Weights of a small mixture-of-experts language model, trained from scratch on English Wikipedia: width 192, 2 picks a token.
Below are experts of layer 3 (counted from 0) of a mixture-of-experts language model. Rows are named router (the router's row for the expert) and show model dimensions 0-95. Each number is 128 + 24 x the weight over its row's rms, rounded and kept within 0 to 255. Numbers have three digits each.
After each expert's rows: "mostly gets" lists some tokens that are sent to it at least half of the time; "comes before" lists some tokens at least twice as common just after its tokens as in all text. This comes from a sample of Wikipedia text that the model never trained on. Tokens count by the router's weight.

# expert 25
router:059145144122130140098113142112157150173144170156105139136137164139144106109149131139129103143122115148145110099125115123118109154135147166110101157103117137102084151147170112129142112092094142129084127155139115141165071187127161134149104131134070158125101149126131144119180148138105122110
mostly gets: " time", " years", " work", " people", " life", " game"
comes before: " of", ".", ",", " in", " and", " to"

# expert 12
router:116072088124073119140116120142130079180142121149104150143105164096079112107125149126168152168145126144119106102105152107128126152125094133141143091129117088144138152148116187107116128156117126152119141134062136132112163085120128115118147141068121127110126127093120153121184114134100133163
mostly gets: " United", " American", " km", " States", " City", " South"
comes before: ",", ".", ")", " (", " States", "'"

# expert 7
router:150103163148124137128124107098128154128131162127139151122144171120118093121128151192098132139104116165140155103123095146130157127143163159112141110116151136134121164121118138117152155152137130100110121120124085108101102078111114136120123167120093139092092100121131135130153077101129151134
mostly gets: " and", ",", "),", " but", " &", " or"
comes before: " and", " the", " which", " but", " he", " a"

# expert 15
router:151122135150123077162143100119116102124149105113106112087148104140110171182105117100106137100136176141148119148091119111096142100160156124100158143098117132114130143138146149110097123138111117110100113153107146166104135110091110097103156149157156117157106164083136132153092153114125105091
mostly gets: " Ho", " Du", "ร", " Ro", " Edinburgh", " 1951"
comes before: " |", ";", " -", "ing"

# expert 21
router:124153149128142086131120111089115130076159132112111130131126103143139143130140106142120143125147108138115119179145094119103149122148114125122138183121111132147142184084147105118095153113112130117126132162119099157111161128143116151115162120109160128141153119107113099129127109135148119116
mostly gets: "==", "===", " ==", " ===", "====", " ="
comes before: "\n", " ", "=", " —", "See", "born"

# expert 29
router:128124143105123151116140151107106104131122123141100152113113117118167114114123115083136114122110136107154133145133134092158135167116126113137134190143149098138160118108082097156116098140130142117117121136161162110105154153118119157159096152124116135114148111114059173081137112170093123155
mostly gets: " for", " on", " in", " from", " to", " after"
comes before: " the", " a", " his", " its", " their", " this"

# expert 13
router:134125108131129106145100096122138110121125151138147135158119085041128140109128121111138094134140086139136160115169092151136130141132108173111137126137119093121120098096099192124153130130091090180126134082162137129134134196110153116087092152125124156147167118170159082110135117157143140139
mostly gets: "=", " Clade", "Scientific", " UTC", " Genre", " /"
comes before: "-", "|", ":", "=", " •", " \""

# expert 23
router:123127088145112178128142135150128084144111156113155137115153109140127080139089120093133105165141108144124145132138128086190109093123111066166132118131132160117101104144115137093139149120128152122132096145139128116145132125109162131133118113136087083145148134130115131144125152106110101094
mostly gets: ".", "\".", ").", ".\"", " 3.", "1."
comes before: "\n", "|", "-", " The", "==", "The"

# expert 9
router:130162085156121120128092120151109141178116174129139115090150138151171132107122153081129080120117128091160125136112127129128092136117147159126152152119123118111148174108182121113103092105131162154115163098127127126101121152147105138138114125124129157105109106117127083132109158114132092128
mostly gets: ")", "2", "]", "3", "}", " 2010"
comes before: " |", ")", " (", ";", " –", "–19"

# expert 18
router:109146169115135122137131126106133144073128106092153119130157101121084131134175111130107143135149121141139087115147128114159138125145124090118167114110130152137064147155136125121140120172173150121138110143143088120121155124144191088146158159165141127114114108152110106093105148105117127120
mostly gets: " 2", " 1", " 4", " 6", " 8", " 3"
comes before: " |", "th", ";", " km", " years", " /"

# expert 11
router:146134138173123132170133116118149133118121132121132155103141120147100115120105125117081167127154100124127110112162129178150149092099111128125109064143113162106112133118097122107101090119106154147121168072158119115128129109129131095105134115111123132127114125134159160133139104139157129143
mostly gets: " which", " that", " had", " has", " who", " have"
comes before: " to", " by", " the", " in", " a", " as"

# expert 8
router:148089089132110107114097167121119128128167110127104134115148161145108143086119113128130123106115117113048118141135116145097110151150115095125152099130108116112124076144105080147138182120135155101200146124126152119134142141121107117131161089140121131174139144117099155134120150085136088191
mostly gets: "|", " |", "---|---|---|---|", " 0;", "|---|---|", "|---|"
comes before: " ", "\n", " 0", " —", " 1", " 2"